config.toml
hidden_size = 384
experts_per_token = 2
balance_bias = false
lr_router = 0.00115
num_attention_heads = 3
norm = "rmsnorm"
norm_place = "pre"
qk_norm = true
init = "normal"
init_mimetic = 0.5
decay_fraction = 0.464
decay_shape = "linear"
max_seq_len = 1024
Below are experts of layer 8 (counted from 0) of a mixture-of-experts language model. Rows are named router (the router's row for the expert), gate (a neuron's input weights, with its number), up (a neuron's input weights, with its number) and show model dimensions 96-191. Each number is 128 + 24 x the weight over its row's rms, rounded and kept within 0 to 255. Numbers have three digits each.
After each expert's rows: "comes after" lists some tokens at least twice as common just before its tokens as in all text. This comes from a sample of Wikipedia text that the model never trained on. Tokens count by the router's weight.

# expert 8
router:145156138133114128111143108124133123109126170150104100127117106104119155113064167111126118099150148110144085162116118130116112195138169104171120111114139141130105087132174114169166143144143133154079124149128139111180123133127127128084133124089123168114092089120068142122105132123129142119
gate0:157123098183100148136146135156152133123127109172109102134134116136127175136129156142124177149116083108116171112079108130142204135125147146090072128147139136123121108108138175130115122157091114170128103106113125126134129138103156107136120153165161141088155151125131135120144093108127110128
up0:122103074175118148146140099117146129122125104136136140155160110129116129118140166129092149124167152140127142136142090105111120130156083171132151171096163137140133144118112149149094129127095157135114132089100080115103100150139118098093122160156119115130176136145120114084172137088098117147
gate1:095066131118136112128100109112114130133158126163056153090131136149105120169093100110126136146121154111145122136139115118110170132172153116134154131118115120163136174132151126180119139077162123146127125138153107129121132146136172134130138140188131150146127109079130143113122144177141151093
up1:124078133123141137093137111123120097079131127171142139154115113125126115114117159129152134126133122121132128127143123162136117137164170140162114118115150143152108126145159154091133110115137163139119126129134104115123116127123115116107150150158143136135154052141139129123159133139100112137
gate2:135137131125162159153149121115144114105166151166101151149098133087141132135113104136113138119147131140109140101125118156127092176094150147109122107090065133144128113128101097072166133114153114106120120154116138082088090129116093157153199172137167168084140110137102090132134082141155162095
up2:127130127137152113116127138118117153132105081132124143099110131132136160153120123116148154127125096121134171094106123084152123170101137165088156100104146162127123129114150124119108134115141127089108078133098147132076156100102119111082177128116160108130127145119159141112136130103162083146
gate3:135076123132122107078122129138160156119118157111124096136093110161115167099118124157128187129129098132145163128120114131116142109120081092117128123128119143093136114113127098133151117116125092104088091122117109138130123174144146090133150150136146069105124150082156134102157104108123144114
up3:094107134122111151151151168093125117110128130104091096139116155170128115132137137147193161118150129115122102101137101098122127109107147115086120130149146135106096147133137096161129126142149123133134110112125172162104113120128144107097148111147112135136127142122112169140148126114137137157
gate4:102120127131118106108164138128125135155111121141150118091110123144093106101108171091078157135105140121167092128141162152148176116107127088093100124144128125103130155139117130116145108124149110102118104135107124164087120127121140146113146137143091167083094111099101124139145105150132155108
up4:046132149093138126142133118142110127111094120073145144144137173149130110094125133132140124122136130135181122171083151097108171153148140124120136151147112138110191133119102115096127132122122124086099142163117153125107137154121139145106108125107181148140128142107134144142152143126116096120
comes after: " ", "1", "2", "–", " (", " $"

# expert 2
router:124140114094107130110084166125148137116126138139173129152175126137147112141130150116061101151171147175156116156139094128095113091110170157153149121167126115119134154158132116122178124164149108115154107108151107105125117109136105154163115120099100129124137106116118123126153094158114130143
gate0:142152161169070164139090136125121123086121176155141156139160170114166107133173113130137086123141132111097125135123072101126121161109145140094076058145159118149131135136139110132106142166111117129155115106140138134129112129118164138132120163140116100113142162160084154130183100146120100133
up0:123147138111087149123155140159105124116119176160155136137110155117127119130151148176095123118114133098108145138111105082158145143140097093101131107156114104134119160165145158163126131107152149138100130088156182154137119126112128115121161118112137152121159146119132145117095104100136165126
gate1:112122094129137133092149140151138147133146165125144146133127134139155195091139126155108129129143087111144136144134186122129092150165148104147102155170140104121094101096124126194116126159148134111144109129156151102117108121106122122145149112155126135091149141139155136103112140174163097110
up1:130127191127143173115132174109140160124104122134113160072134119100109145154119128109148109155122125083145102112127078088085151137130103143135164156137101108163090119145142183088117100120093125117128129139139098128126176125122115126151097113129147123148141096095107073098153114129084149114
gate2:171172173069117140150101124118125136126127116149097110142114099124118127120136167118086108121134106167098151166078109146116170096090119125121146107121123106155139165103104122128099151084107105123102111058142132166083145132134135088158131116137153131109087116172138155153107109094111116162
up2:150095148153091124165133131105125141093142132108138140099129151116113109146141147088128103140108081121136141119140148111129106123116126037102160086144139171153125126127148085167126114140127086111126151142175150143094119138116135124159123112136140094133114120107144134149164124097154177141
gate3:092097133119121150123126138109130097143123159149133146128099125129115106126094131144097145104125121143083151122135071137136142133116135099141129115095130083091110138128107178163127129140120099125127128101124129119158117115106112132176140172164139132115126165085116148102128118119160134128
up3:117112160154112152125111119134131117100108138139088141141095132118097113124112152152118140126103126111106123145151121089142138120119168132183158130150161097093094138110132177136137149148132107087114089100094121105117076184129112157164085127147119110117150141124135195115128173130142130148
gate4:089123150104130134097148056129125080083127146136084141118135122119142116097121159146153179110112175151118130123097084121126125099134151101107153143110108143117101104129119143151120130082149140173153111113130119133135147104096132153142128167134184176101140127130134132138120109171161150124
up4:162123138105145148137123152122105154165099125086148159120138169169119110125126102093126107132129054156158159117154091119139132153153111114149122130100094142116187151112121132131134095112145133099115118141125121130101121172176103135113137123113119094141109155120149117159143146128098171141
comes after: "\n", ")", "0", " —", "4", "3"

# expert 26
router:115123148183088156144133153115120115124149137101172130134162136184149175129085143138141157093139167118119115175150149106151136166133150163144102158112123138083185180116134159126180106113131191167144144121168143133116141121117137172155120130131080154106122115148123141086142137157164141126
gate0:080126124116126143133139138114135129134183144146138205120112130128096143096133115133120140144125135117142125123151133131116110144116119131163159115112052146144101084109139096152143151135161116095121104139092140173109088059117154106143150111074133157137162129126135104121117147124112140134
up0:124098103126121149161131109117114158151132139110113144119133102202128106166131119146155050102127124108126092141113133099110146127064127084113116158135134104195146149120121098162132128142099147174140127152127126125096155143117136122128106162114151107118136128126140176120149151125122111158
gate1:124112107136097121167139166117134087132093110160137131063142149130130106091146154148106109145126082104129139126184136127110125142149176135158146148144125094114099097163133128113155166123142145143127114139148117060131118120125098114152151118102144112127134148137090087109167156081147165151
up1:151177164117125121079156119095119105099093124167098166124115093106124118103099132155119150150158135123121127138144159111120118165159162154094137150140175115129148141117092131119116142149132113119088094148159112132176107128123157124165126116132094144189088102146137109117153101091123135140
gate2:155140138128132139141153070118113083127162139122128134155146140106174125125131117141108134147132130132114128095090094124101153125105119129164095179168092106112143144151164166189122125102112157118118102125092146182138133127106123127113140120120139112159081123141173153128143187088081116143
up2:125127123125166099152175128153089096135137151081127154155147131169122151162147128135120132091109116119139117119119104105112102137123129123100130123149107084115113105134174191113140130100134109159148158153110117125137098096165111160157155114098090126119141162128121115149144106177118162098
gate3:100131088154086107110093122136102117104134107101104128192090136117147119112114112127113114137113102117116136122180151150099115170103094117157150140115118145135098102124124112147149121087158136108160135137117163152135135137155138153109111109115105126157141139164143155136105183130142141071
up3:122101142134142131165119115142131136155148117134117105126165124113105113147163164118166184111089160135104133080146114071151103103128108116144136103121129133129167137117110124145092141141118139125130116144120091167132128102136121158115116189132120106088157151104165142120102168108138130112
gate4:145146072128117186141089094107119139138162153145079152099185101116110096154108095083095128145136136136096141148149117140096112125140126159116129119137119162123116117127148080146145152152125132135137093126104104118133102131169079117088133116114149167147150095106164149151070149129109133144
up4:137094104106128135084092122117157133125119144135122096081124093158123132143109117107077146138111123156090078203151165136171142120133131149139164140122135131094157094166147145169174166150154162138140131179155116158121113162118129115128127140142149158110116122089119111079132156122113098114
comes after: "s", ",", " well", "es", " However", "er"

# expert 18
router:103154125127174164109134138120096127141083134102130094102151103142146114121130110126094118134133158136115125108121127142118115108100123136107108103081148133128161154123116121102121132117091089163167171139152101124151098120160127141166110116097147124133125163132123176132147123109145144139
gate0:136113102146130125128090118091082144140123140147170083100135122097111089122126151120098167122090104097123123179119187159154125128141114093139118129113089140109115146144142114166078121103110120163174108096150079142126108113140134168127123085134135114138112157086157110120094110125133148154
up0:158145128157118111105151131162124151123104110153161104105128117135127133129117131138120159101115123151116128097125125173107141127145124119145132096134134113095174125099098137156125100105121124150172166128122132117092116148131119072137123087126085089149133118150137119193149149109124129097
gate1:137120186139193120177172150084136118112131155151088141110070078119151098103115129106118167138143118155134119143116130142125081158205135148147122116121158151099120136167117125139106109154096168131152125130128147115139125139154081116174092172130139168100108126115112094148106102180123111139
up1:149088124129154149121124170142125137060145122162131186126148136112133128114147131108133125124120106143134130124151099128136110177116110119112108134132133124159175161118120151158090133141113100132110097123105109145088129148107166093125123150098135125170084144112108149141129093101112170141
gate2:111077109160152148141094174115131152150140125118121101150090155145089098130074130150141079107170135141110144066107122147120118116101112120118134102125068126102118163141129146155100147118161122150119113089132143100111141116098115116172109132129137126124141107135111108112177114147097149121
up2:119121127141119100158135142095141173131123139163108105107132133133123149159084156125152134154123117130128114107086125133092124138139118147114092141152143111121168172103148130119146098142132111127121113145145116145168146122151152120121119161160153159144120139117153121151102217120107108099
gate3:141135134090156155123176147144094156126081156132124110154153099123118136151154118102132110120139107092093103134117137182125132087109101145108088122118134137173133127132190144099123091107106129137142118163151100098113136109139128083156169166120148137102136148128122107140166117143135144140
up3:114120134129143110144120143114137135147172109147150162169136146159093132100125119123099158132135126107176138147113136115119103102168122110124132124119157094106175123115064113089092120105139110156118143157109150174143136143146151156106099104107140119151093078134129135080163119094130114122
gate4:105086145101123167157125085129156136132121127094147136153139123089172132120121140141160104104091142163145121169143161130116098128143176068122115092115082142155115128099105148112167165115123146167085106101116117114113089120130140158142135154101121147102122093161144139052128085120136122133
up4:100132136140129152128123163111131109095123130118114120127131111137175107115103141141100131133110116142132099101145105132129172102130143129137129113153142146106113117127141162114136133070137114165099094128104092139099114135098154076122135156126156118113136142141149097122134128170142096128
comes after: " ", "-", " \"", " p", " de", " f"

# expert 19
router:143156117131112126110125090175143117165137084143135141156146146134140156123160104091140144139150098137118184109121110151133110135192151092106085140154122103171118124137118167122144117133131130113170094093155121110096135134145137091113113150149113133109116164124102100117160149114131112161
gate0:105146113088138119154109121086120125109130113150140099107125107144160153101092164125137120147121136124165129124129183107163098133155112081143139106134108141102153169161131139160120161148149158136114131141155107115134112163153144144128151174143128134147153124084131143078156133119141129160
up0:139084135146134150088115093136131137153135144111136163108137134102081108125174096161107186117149101137092145110140081161117180154126127153135157156078132133145100105136134082113118120132131120139140071130114106100118146076156162140155121125170125106096163104137123160168106132120121120120
gate1:133130127125157133129119113123118112159180141144142129098155128109137137121158106115125090102173141115137127118135142099111106122167098105155097105129120128132135159141103133145118144138166107198098103136120110111094135117120136149134131114128129133114109157129109132129122136112124107090
up1:106137113108105079133152175118144124108180134152121117127122154116082152109169099123153122146136144129133088119130122112116102139162103116120175118107137141136155090168093163162143111114183113177129117101154088109126150140162108126158100152126144118086142118129136102102137104124135109113
gate2:101126133130121150097090152141139103129173167148101153129126132102086110107139110168125132120178069102125115145130124097109131154132143141118123122155081084174099166095124121098103109105107138121085134078127140117100087134187091110105120130144107138126133141123108099136121149105134089110
up2:122105133099112097107102160134126126149148159122106141147148141122092132123112140089147171130161087117172183148163156129078143150120117138125083145147106076168122083091136139116149086080114132102074124123133131106098137173152136134159162136146098075209134146110107106155147146110110144123
gate3:116139122153128172135146118120121105164122125111112109123162133147118141165120113117127138115125086170124149097204145074093157129153144133076101171124157136129124129161124084140157144102202121138179145142131090174111075106141169164111106112131133126146112133136125139125134113120134132117
up3:122160100137134145128132103134098147172158134136126100131136115120130108138164157114150136120131120170166090109183155118112142121135200128064124188128120144160119141146125138079103128065138107151135128103122116151146074080093139129079149118137148105128121117137177132147089126096165146091
gate4:089148156090129157124107159158069150104105111134135172114111109149128134136067099171088118144161122167106131121158152127076131087132155144149175115102088115103133091090094126131107133132084105124153161085111133157119108072149118118122120137094114127144112111144103119098139123122121114096
up4:182081123139111138134143111115191143110161116115114134128132106082129142111140151083121122131086146132103103154071132132166131179143119161113093124179168118168110125135125152138139102113186165118083139103118129131140123147114137153120119113175112139151145153088121066155105144136131143104
comes after: "\n", " |", ".", ")", "==", " ="

# expert 20
router:163153111110119101131103125181115151083145142108171144115135096113106118141160140099124138136142099086081141122190145123144121152116121116101117126138122134117149139150112144110161104133173141163126149147111130121102105126127161150146152126157129131174101153122126159152121163147121091141
gate0:150143107173160113136160116082127127112110131149115136094130129178117166142104157160071135167158154185123159104162160104116098127090107130140155124134128173116134127129129150132140112083197096142144130093103130100163091106171118166122106142137161131140107118135100161103112130140132116129
up0:129091141136158110112074141131125179137161140143100120147105178126140130185186128169130150165131128122143116191148149089136112129168101133136135137109160095132122102186120087153102152153121152109135123114094118175176114137181123101135108099132103107106112127136134131127136147131119108114
gate1:121116170107113130107123156147143127119173144121136139105122138122127128107126130092127185170139135100128145144095114114096139164156126151144102079092151107162125083152119089093053132138096082102150110133118133137112121138113094136131117112101110144137146112109129128117132155125126126089
up1:148167142121179108134157130137088110106112179081136137131125110149116149146135132082146147147132159121151134128103115129122114128122106144141147150125147143155139126116135150132135116156124081164108079122130135126152095112160093137162134126120089141109141098085138140178155145127165177152
gate2:171093113131133120107129116175142156133126096089090126098160165118164124128128114129120132139137129128145103132113125142094159123153103132067055191117174196144120099117121137092145165121143159159135143123130132140080155144145121117111121131167106136142143126118117162163154144148165119148
up2:121132145141119117143141112107110123124113133115151152140099137110125182123134133104167144112134122145173115149129162144155087150109199143145098100159099149170144126152120145130137067081128129132137124087124133123141116140138111125126123116114110142094135131144108142157111116099109120134
gate3:136085112085110135169120102143128112170116151120126103144146160096094103147110146155149130110144105145130196126131137101137097122108132143132095140104094125156097167137140148157081120128165140087092131063132114141180126102149152129123182099079155136103128122139137105152083127119123132143
up3:133136148152151105106123130120103128184157136108139111131091178159079093117158134124091118092148178131136107144153096091142155172125101117124112127122125094119142100158161124109130119151068131141105098159094128124144146156136140094130139110150110104125167125113134131140165138089150141138
gate4:094132130163122128145159138126144118131174111174121134098155111096164123096107117176105172129127136133159143138123107141142146116104116195109129153093165151119187117151113164108145111120145127127103152163131157133123124100109163143120119097096157081164137111102085130143149117114156149100
up4:166109085130135125154122118128128125102153164074140116153093131107081128148094182133144107163127150097097091108128178154138130114147121086114123092145146124173093131137099093139105144154123155120127093160146136142121114114148049114107110144152091132109167109106140133126121127123112106119
comes after: "-", "4", "3", "5", "6", " No"

# expert 13
router:125158151144145174131117112099138147124088109115121116111144102121154135156178148157111119105111123148117167109161154140151142170171113158112119155097113112140129131148153149122160114141151075169112135079116137122127127092160119122129122099122143130104137102153112126132115090114158146175
gate0:084094088077129150134128129109123147145129131100145091161110156110134134149136158147107180094117102109114162106150112092105119113169097130129158146106130123125105138113112161105125184115100104139071130093137116142125082099179051097144101138172165125109141101119154152140145135120127091136
up0:123169138135122127112115139153139139115139101138109129095182111113141144143124126124140129141081138133164131170169159162112153113116122148150146117095130165135122135092150146163095109113163096157109147120083156118132077132117130118091145166146160140147078132110140197111128141177129141118
gate1:119096094114135099112116133136142152107096165177144112092144141131150143093093170168134131142140086157152097076164107131099100143138173101165110088112137124137092177118162126141122168087115172109126137104134120120135133147135145111136140124127103134126112126118113135112146142106112142088
up1:149101151118138192150153064189077152100093115115099121126086084121115114173142108134149142141119117156094142144111123163105095135111137144134124133147131119122173175153082155123136113114104146116104092143140133137120102141136167122064154100121130196153121108099072144096154116110156134117
gate2:124117102125109175156117104092116136137130125136105108108142135111154099148171142139157153139131102119156151164122139119139122107099073130147090135125150132127098107141104176100138133165101152103141131148145157140062089123137167112120120118120133113174160091114133124089122144108164115156
up2:088092121162110156154135161135127156165149112124091145157127148143142132159137143138155108117137166101157160132120139169112135118089103094118114101138135121141151092122109159155131183146106167091110157142138149122133129106118166147104137127099139102115156075107128107116148129121098124146
gate3:146108104143077132153132103131139174110131091115128091163154099144145139124173103152143120149148139141121175135157118138112116111093136160143132152107129122109118132133127176091097114113134149076092131191149129169098157127139128150155129100103114166135095105163120116141162120136110129089
up3:142121131098112159106160159114145135127134166137141147119130128096153178132091141105121159120151127121137096136096111154156146124134152105137135176141129153180132145175116131149149123114117138135156148126135109081181131160121094085139143090165107119135137135111164156149140127160197095149
gate4:130131119136113164171076128110133127101141142071154132167106087157123125132146101095139115146089116152129083156206087134131146148117120153160120142131128109100145117136161161144113145154083164083105137145114133103124050130149118133119130138137133110147119118113122110095115100145170167112
up4:105120113161145108111176121130137120096123123130167138154121157160090163151113131142146132108091152116116126123145140111046156114142122125131151114114110136153150142080190150115159097150126137154124151180113103162110109151152142171110129138124141134159106155124142142119114131110152142147
comes after: " |", " (", "|", ";", " /", "6"

# expert 3
router:110132132143145108140152146110119164120127111131118166122120156124086169081170088177117112133126127145101093082160095095134152091135089100117155117163094122109104097151133145104139135124094160127156110108143105143123108115088112151115130074115154129151147069112144153098094134174127131110
gate0:140159123101142125123119096150120169126097089096127103101150106109106146128101092119122129105122132118148187119112115127116142134126106108142097146177122159135134118161122157132122095133091119121165117131128137146112109099098144143136125138125139129137122160117108132161109121128109127117
up0:133109139155121134099104105145137132166117146153114174068124078136160108171138117073190167145143086125171143127125145085102137169142098125112124131128112140176140138097131142147170118132101163119106131118082125120116085181105143105119151132179142138108162102170129128077165147148155091168
gate1:130140136124125152110117120131126119127127141075111133134125122110118156141114099106146183147137063105112125116128181127127124151103139100095104113108121137100080118154131129106119107144100111128129120149107097083082130089138118151127146161068150100126095130132131164116134119133101139171
up1:143090156143142116147132108160145166083152142125157098114137135120032124115174165111116106122144172146158105130112147153181091123139103104120098111134130132159149113095161134129120147128153132088103147143130124161178153122109088139114122128106166120108124145155099123075120183123147157148
gate2:144135092130142130141109116076135191137132115115118137097140171117149099115159120168097101122110153116158100130119100148046083138115108119142124129111119114129156122116116142141150100122101099085137136142136130086137122123158156121119160122104078114139105157117130110114128170109126124141
up2:098117164116124111090144167132124138120118128126133165140107161149114131126137141115108168082143122115109144166143152105152151198147139110117124111116165123098083116128110144124129156161142110145115154121144133145136092158157134158106100080133156151070137126147120114083115090107131144102
gate3:147138135092139148137115109160145177099150145167114159137167157129150149123087145198151166132153159139154179089139112139101138124100156138157142143133121137178123088138120162117110124130154140124152140119138141117160110127116117129145133102149144115160074110138118131117094145133170136105
up3:176130098120134138110150157148129115153149148128123139098145161121120149178118115165138137157136180129178097103161139128122137163098177152129091117138153155176152171149112107126135141102129117135139125131133149121127115177131148171156129103159115168140087118116103132136140111129138132109
gate4:111109175141141106119162141182115167098125110109109087120131121141134186112149128149136130124105137180103091112160122089100130159159172110119125155141092101092147110118142138097141091125126113152117130175121132144144105116147127131132119157134136146126122107112117149127116158160113123105
up4:179154126132105152158112162081123108141124169069087135114138128103101144116111155109172155117118115140148137134143140125159140129170128158102116119148121168133113141126111130120135162092127103140112085103121113117142128101126108138112107126126117096120173160156148126142117143152162149137
comes after: " the", " a", "|", " The", " in", " his"

# expert 11
router:153124147116105121174145133100153125136108118153145157137104158085141103127154124138090122114112149113136175134140111122153111115176095120108149161172154152125073067130131118140123106149101116143115107089111133135110117131108116127139146134160137122150135158129152080153118166146149123155
gate0:138121105141140117120044103104144128145102094170141161171144131107104130142115137114149163089086108138141140111163125140093130088143112130132069160143096115146134137161117152113112123176184079125120131094105115146088126106135117117172126067173132149081143145150122120164130109145138096121
up0:124119149126131102114156115167116118115145126149075089130108119165137108137149128148142140175110116138080145123139165143116122097144134117125095052132133181121125110109161116141145099115118128102170136157089132065063191144093170133130118128143118136128128123152127119144110119140116130125
gate1:177101084116161134106158112126130150136109130150116128122125101112113126167134186114139134094171124130128116154123120081161141123136138119130135117113138155155105125092117134155138106103117138153061167127146084062150086136094146149115139152124117107141152136126123146098059104131091139163
up1:075112135124106114118111173123105174105144097117122149153087122147192150155152129161105125170123114142114117088117148094170108127090108135138125111165102085183108142127134126122128154156142105102121161089135111156085153148136142104124126109141140140123136112125143077138129122134152137133
gate2:087127141140140151138118108140080116107109105118113106135155129112187174056087134110133127135159083175101099146107114118164127138109150140111138119110140110126121121162128121137118119116152113196128163120114136191132141105122118112121185148086119129127134140118097120109100115158136089101
up2:139138126113089090119149118171128141157155120146090118105140112113146117100124163139120166196174116122103152141126091153169153140135139100188111143157137093118151155124129082138184136132102119135131146133147127172140080156088128128163158107115124124144098112203153171136158094110141139166
gate3:073098114113130161139090105166141167104135122128133105116138073142116117158153152137151153134179113102106166126122156093107082084125093117080159169155138111173126147109133175089151125175092148163138136161118125137109123131115110161122133143090118136095131173107137154116121101154132174148
up3:104131168099148145115130120086128132123055105128135138060138174139145114143155145097171150128150124139155155118143114138132143145172131108094143105080112123169108098061080130119133125133157142112077143139107149130107122139132162140149136186150122143125115108141113115120137137143160139129
gate4:070143110141142150154112085131148131137148122102094113118140120180145093118105127127119163146142148128117130153121192144140108126109150147078112113134177111155196135129125139094178134131127116093121166126102115149160154130189129139108181128170126134110080175115157160098126151148082161134
up4:148138127183118141141121153134125146164134129113147113144107100157122119143146095173099074112128106118185119137123089156128178141148149146127110130096172119107126127119121105124154142136116142157072203130122132160129131168127134146143148137126147144119102079146171133139070107127156079138
comes after: " |", "-", ":", " by", "|", "="

# expert 15
router:127171148145140146145143157093121134117150171142153070143162111104087136092148131135169145127123113140146127122110134100102185145159130135122119142107127145100137144145124110158164111161106154158090140137114143114101139121144087114093160108152133140121152116096173082099094132137159102148
gate0:143124107097131140071084105156107118131147121142117152122124127122133174119106152147119153110113140140132123079136136146136128111082135128113132119156119142159139137106125165135083155145116109116159146143152108095132134107106136137163160115110144105118119131133156124120162125096115128154
up0:191153107132145097115143143149117151156138139119130111095128094115116175120126187142116166162130142106109136110129117137130126169123097147152143141137157165153136123119105095128158115138143105127141153145097112133096106143119148138100170138109116164154142076143129119153150148142144120114
gate1:127118173126154117162172116122123141106165132094100111142117119118129135168127095210155139111107087121126169100172131095156124125130154123130122122111106089117099146146108150115098139113112150156175133133118142128093112159126092145160068118171115132112094097151127098131134068079142126164
up1:137130119130115119198122118142140131156128135118128165143145128155079137107118155115107108113127116108091077132115116124151112098124141152116064109139095122108143159185096117131155131162125145106109098163104123165137128173117120139128130105133130093119173116121100134098170157142140116099
gate2:165123106152076145181125170114111160125150145110116109126135144116174121114141122171154147125150123156130144102126133105089103143147130105105098146105133114103142145120163165136139184147144140089146115114161143132124092099107171147097081159138086137087164125136132159142143141113148154158
up2:156174155156123142171136157165114104151154122164122096145133094136149064108080103162119100165099110138147167099101129127094111163134120125126151175112135113139114104140127114160126179156095148124126102153152102126133109104137132159121077145118094092072124137142145158102133143154103142132
gate3:119154155137138145139156103170089152113127142121112129120103157120115139111103115102120118125123100128100109137100130094162139129128132098142131098112131105133123142114114181147139117126130144175103121161145160104100117135142135133143146168084160143117148122102100154125169146121083155134
up3:157099108131100117121124141132152086112119127132157117133131146128151109108134140077156106148098111128150142127139108127099130138130105131150081128155170145127142156106107116103132136125110113095101130098156139117083137095134101108154134139163110122160110106154116111155074087076144104168
gate4:120112144139100120148116128140136128133117165147113111141152127139134152080100150181151119148115115147109100152129141083125149181115142129141135089112147091115146124104101103140100081165112140128166115115147111130147125142119110137118134173129140161153184163128139121138087141137118123190
up4:157168136136176114155146124106178154169102121132115121144133133126118117149161122117108115121132127094140146117119121180115101122132130122125127160205178106131113138123139143139101120142161156136139102164081122121116127110148157145138095129124113105128099095150105140095134119123139152082
comes after: "\n", " non", " Al", " co", " self", " anti"

# expert 4
router:116093122150128170139133072113159168103162167122129101113124178130120140076138129112105115133153168088140117159118097143125130184146123103135150158157159127112112097114073118150104069149108164097126123147127110133126173103124123099095162104188119133121143118092134155086165094129118099124
gate0:144127126140116107175156140150146135120120148058124148128150138130130134132083143124149102155123097141096150112079156120137154145131125157096103126149135173148116148156143115140086157124094123112169135114133111159128143128162097110170139130179150052145118151116156121102131103199113134145
up0:109168124115146114105113131118132112137098161121092158100143085107160136147117120111146158077135119139184115105094132087148069094088147152137165129122159128134172132133147144162131139156144138103100129101104168140144113079078153145109116103141123179089082091124176161109096123076143149085
gate1:151127106115120156121083111127160159129144094140093118081137156158087109155151140116095086129107137108141177093146110172118113121105157150148130148152166166098095127112100124113143120097128117089158126123128111099110120152140125152130139120092128142108121139169135132134100079095101114113
up1:129135141171142134096086112119139127114127110087113123131115098118155120174139108085146107128166124139138091130156119136155081167139115132093118151152171166122093080134176124114163106144106111106134119118150104106125136102118104156156147157167127099108166120149109082128080162081135119102
gate2:119167123147105128149097137074147178127090181124124132092150112164129090104098123139105109087141130144161187144097139161120110155145183138153088156143154176101128127146103144094110156140124127130125134167115145126135121114166161098129132123137117138090127121172112092135100151124164127122
up2:119134114129133105090177059108154155147159114145115159152126103151120148126147133135138144127143128149107137150123158108073112150116082132156146122126121088138084114131122104102109128144091142123138128138131130116107099132160120090135125088115083177153142156138129115123164139121164129146
gate3:124106153153176111121134129163147122075130118108145128122110121134128145120093150093080144145143127171109152135107143153132139144124118155147078130095130105156151113123137168098103135107140107146158092108104077121133127114149141123100118155180152113143162133093086110151173160110147160140
up3:132139102158119114121186093162163096088130141100118094153160162197060121160149146109111166129121139154107125143130135095145142164110137140144114155144137149141156110108166151144133102140125081137115111113134122116131143107136154105130090152141102127143119153087101096147126129139155134111
gate4:184152204113138109164055144131075125149142114173124136094161145137146134127147108111123143147106102125119111129176134156142110130148123082115122172152083164163127149114097105155131119123173164077121103130115116162138107113125155100112153121102087098102139110077110113126145167141127134149
up4:163151165150115088124098169154124178128134131123111111108161120139109151138159121116130149149091101107105122146159172110130108120112132109141134164157142165116134136144122139160167091145147076093114116122151095183124105113157106155109160114159128117140143109100107101181114186168129122123
comes after: "0", "2", "1", "9", "3", "8"

# expert 27
router:077172143153145133156148114122116128115164153115128115131117111151115103172163080122105143105063135153133153113073145092144152128169141117145124134135091100108120081135126143103138156136110126090158146107108109092125123116111157169109121120134156139158124145140150094129089156159169130150
gate0:120146128143142110139097152135110124144100166152172142148124110157117163110129129115128113137142155169119148126141154112106116146159122122161122113132125139143113136143115172092136131129118099160145163111147161142121104130145145144126117122139100145113140113121140129125116085110143122191
up0:139134115130104165109121118122094119157138109116101123104127168113117092122127150134167144082108170153110126140110105142139119068103151137144152121102200119109151137135112125121133119168153118107133132093142154156086137115129138101147147120132161176159121161148167096127111184133113161116
gate1:124127142135106131148170109133138109120140150069161177119119159185133134117117105129125139116109094133120147155099104121138111141156086104136112134157116129155152108125117155168133161066116089127079156138130144180100163150149126121148158139097132112111131125108161110106131122152139140144
up1:080127078116105141131124139149132103111150116067122153102112158134133127131147047063151143125089112123146136143115105165177120114098130126182155110131111123104098108173133131111152160173121122133097194127135114143094118131132101136157123166116133156065143125161156148117146140177099077096
gate2:110154128115103141141117130143150154151102182116127158093090127109157095144138109081124144151167138136153165149124113141174132147103114112112151135111148165121137127142099187102136145116130137139124167096146142118133122148102126137145116114127135125138139106123083133101116112151157108119
up2:150120145141173113136139130127128155096120157136096103101153133104131132135113156135174112150119112151135125116117105105074098189119124105108139112113094154154167133131133121106119169080105119105126157180125107134126185095129143096145132127160106106127121111123132120101160097096120121158
gate3:152115129136096160117126118127181129118141090123104145152091152113131106093127088116126203132112130109135099120149131124120130117110133120130131158092165142132107126154150095120146146091111124141133176147142124134165124117159141153163143160144094116122154162138174138193103116161082126116
up3:105178160144123151171130105110163132147119088131170125094091108114136185094099113140111137098189125119191121156090131138131078105123112151144144174105108139128151091060110111152146126112115164100108155137109082121075148146138106165161117125144135127112158101133121123149107156103171134134
gate4:132118145139180110132147140097130142130112152109154102130105149101120132157108161135116120134128099153105111155143119120122107138124119120150111129161133099112135180154126119148158134063139137179113124128115129128155070144123122125143111094145095150155081176147130135118117139127178108104
up4:142148131129169116081180128126116094108151104128093108103190083103141175136135080120102129120108104125126163102174136128094164094117119108085153168128125149115103122147131080160139128128120123135145139111137128125141126175115124137170112133118118147146116158108147141158163120131141098146
comes after: " the", " a", " his", " and", " The", " her"